Experts of a small language model: 12.4M parameters.
Below are experts of layer 6 (counted from 0) of a mixture-of-experts language model. Rows are named router (the router's row for the expert), gate (a neuron's input weights, with its number), up (a neuron's input weights, with its number), down (a neuron's output weights, with its number) and show model dimensions 0-127. Each number is 50 + 15 x the weight over its row's rms, rounded and kept within 0 to 99.
Before each expert's rows: "gets" lists some tokens that make up at least twice as much of what it gets as of all text. This comes from a sample of Wikipedia text that the model never trained on. Tokens count by the router's weight.

# expert 6
gets: " ", " (", "–", " \"", "/", " he"
router:71 46 40 62 21 32 68 67 31 49 39 62 51 67 50 70 48 60 64 60 63 25 42 48 67 28 51 57 62 44 50 37 59 77 42 75 41 31 55 23 46 63 56 30 31 34 36 79 44 54 39 26 70 45 37 45 38 38 57 51 26 58 61 48 58 45 42 78 68 67 69 42 55 46 66 41 45 67 65 63 58 71 56 57 46 61 65 25 34 68 33 73 68 57 56 67 58 39 58 86 48 72 58 31 70 47 74 63 68 50 30 82 68 69 71 44 46 47 59 49 38 47 72 41 63 77 53 42
gate0:37 25 59 65 27 52 42 50 72 68 45 46 31 43 54 47 68 37 52 65 34 76 32 48 22 62 52 41 45 39 75 49 57 40 37 35 66 38 78 46 44 48 62 58 86 53 57 43 41 38 80 33 37 47 33 54 64 50 61 26 55 54 63 43 94 43 37 51 55 30 42 52 36 64 72 51 56 44 72 42 41 44 42 37 31 70 31 45 60 63 45 62 34 56 54 63 48 72 59 73 58 62 57 57 22 78 66 47 44 31 33 56 41 41 68 29 62 39 21 81 53 52 37 88 60 71 56 56
up0:38 80 51 59 52 31 74 21 50 55 61 64 46 68 46 60 39 39 33 43 36 47 60 66 49 45 63 51 68 50 49 27 46 74 65 63 37 37 40 52 47 26 31 45 45 55 66 56 39 44 69 49 44 51 62 69 67 24 49 33 65 37 48 55 30 57 27 57 26 61 44 37 46 61 57 38 58 83 09 69 44 68 29 47 64 33 51 32 01 57 61 66 54 36 30 51 55 56 51 57 56 58 98 26 36 31 34 45 48 54 27 45 77 41 53 50 60 22 40 43 74 49 56 48 52 54 51 48
down0:48 78 66 41 44 35 39 27 17 48 57 50 39 51 67 60 34 66 52 43 50 60 63 66 63 28 31 21 36 48 57 39 34 67 63 43 57 63 31 55 44 29 38 39 56 31 58 62 67 50 54 50 41 53 51 46 60 51 42 50 68 42 67 43 61 46 34 58 54 34 37 58 69 52 46 34 48 66 18 47 53 60 30 59 77 48 38 09 26 67 48 47 43 38 69 45 32 28 87 64 52 38 71 42 24 53 55 50 61 41 33 47 56 38 55 41 30 59 48 50 66 33 59 33 99 53 68 44

# expert 2
gets: "201", "200", ".", "0", "202", "199"
router:45 52 48 39 39 60 57 68 21 36 37 45 43 31 76 78 43 53 38 55 50 46 56 46 73 27 84 26 26 64 47 50 43 77 49 34 71 32 63 43 52 53 56 47 63 50 57 41 55 52 29 43 54 35 36 42 43 55 54 48 39 67 42 47 57 38 50 61 74 66 38 65 59 39 78 46 63 39 83 30 14 52 49 53 45 56 42 42 56 66 47 68 49 21 74 74 68 43 43 57 65 73 28 40 47 22 29 50 49 42 21 50 26 45 69 73 31 70 38 70 42 35 50 81 66 53 72 52
gate26:42 52 55 31 34 66 65 71 40 54 49 46 57 54 58 40 09 41 68 77 60 49 73 38 45 48 38 52 72 57 38 70 41 45 53 53 69 77 43 54 26 54 48 78 69 49 56 59 59 50 69 86 58 62 37 22 63 70 54 57 42 45 53 47 25 54 50 55 40 41 59 33 43 45 52 63 72 76 45 70 40 66 51 50 64 84 29 62 32 55 45 45 59 57 46 50 32 28 68 37 59 66 75 47 40 48 37 61 55 30 56 43 53 27 38 63 59 60 48 77 29 36 35 60 99 42 68 34
up26:69 59 33 36 72 48 46 61 35 49 63 60 32 52 42 61 39 71 74 24 56 18 45 71 47 60 66 63 50 76 56 53 49 68 70 35 51 40 42 55 59 65 20 60 43 56 47 40 55 63 33 43 43 68 72 37 41 70 31 43 39 59 33 72 15 49 76 64 39 27 49 44 13 34 58 63 49 37 70 63 75 82 41 30 36 43 38 44 68 60 61 62 49 48 35 48 62 33 42 37 59 21 77 35 35 59 51 50 67 30 60 38 29 42 57 29 64 60 66 63 56 49 50 65 68 67 65 51
down26:51 54 34 53 72 47 73 32 69 29 46 39 49 46 50 43 32 46 33 76 56 41 48 49 75 42 81 48 20 53 44 29 37 59 69 41 18 08 50 28 61 47 38 67 78 29 87 54 47 29 39 38 57 42 52 45 35 43 50 43 43 57 52 63 36 21 64 55 42 35 44 58 65 43 40 45 65 40 56 46 45 56 24 67 51 72 46 75 58 56 54 38 45 43 87 31 73 24 40 39 59 60 50 45 46 41 60 43 48 32 34 46 48 16 64 67 53 68 31 56 46 32 35 45 37 35 70 32

# expert 7
gets: " |\n", "\n", "-", "==", "===", "\n\n"
router:51 52 58 50 55 51 65 35 54 43 48 37 76 72 73 71 45 25 50 76 54 52 45 53 56 74 30 64 58 47 60 37 14 57 36 42 46 69 72 21 33 58 40 33 48 62 59 67 40 63 58 65 50 46 48 52 27 44 46 43 58 60 53 58 57 56 48 49 21 73 30 76 64 64 42 62 72 70 44 29 30 08 55 54 65 59 63 50 39 32 67 50 70 40 44 36 71 43 44 61 49 52 38 44 60 37 24 43 49 59 74 58 27 26 53 51 91 26 56 59 65 36 57 60 67 16 59 54
gate0:37 75 44 75 72 64 26 46 58 45 46 63 59 45 51 53 41 58 46 58 50 56 56 64 21 34 41 60 74 40 63 34 51 35 68 49 52 68 49 52 57 69 50 44 53 43 51 00 63 30 64 67 64 76 44 46 11 37 45 53 44 29 65 57 61 54 73 62 22 38 49 33 46 59 59 62 33 65 52 39 61 70 37 40 58 64 65 51 22 37 28 58 68 40 15 39 38 39 60 76 46 31 55 61 41 50 51 32 20 73 42 42 60 37 48 40 44 51 20 40 27 35 37 40 47 58 33 38
up0:47 46 59 65 44 46 55 54 81 71 31 67 65 39 35 39 46 54 47 50 68 48 38 34 84 25 78 72 75 41 54 47 82 45 60 43 44 49 73 44 41 48 48 59 36 63 35 54 36 75 53 63 48 61 51 33 39 48 42 43 28 43 74 28 40 39 53 28 71 51 52 42 38 42 40 58 37 41 57 36 67 30 36 72 46 48 88 45 62 39 64 55 40 33 53 37 25 43 62 36 40 61 83 26 31 72 48 40 56 32 42 09 44 51 35 60 35 40 71 36 65 58 57 45 81 53 32 70
down0:39 54 60 45 36 51 57 46 26 59 36 38 35 56 55 70 38 74 64 43 54 41 68 67 57 26 48 65 58 67 62 87 44 32 74 37 10 50 72 54 53 51 33 87 55 50 40 28 44 40 27 29 83 75 55 32 47 28 51 71 20 43 56 54 54 22 53 52 61 38 49 52 63 22 53 34 45 69 58 45 47 45 62 44 63 58 35 28 36 38 45 47 47 53 58 63 28 61 76 43 16 24 46 50 74 49 58 42 63 37 70 40 52 55 47 48 54 41 36 45 67 55 67 45 74 59 37 75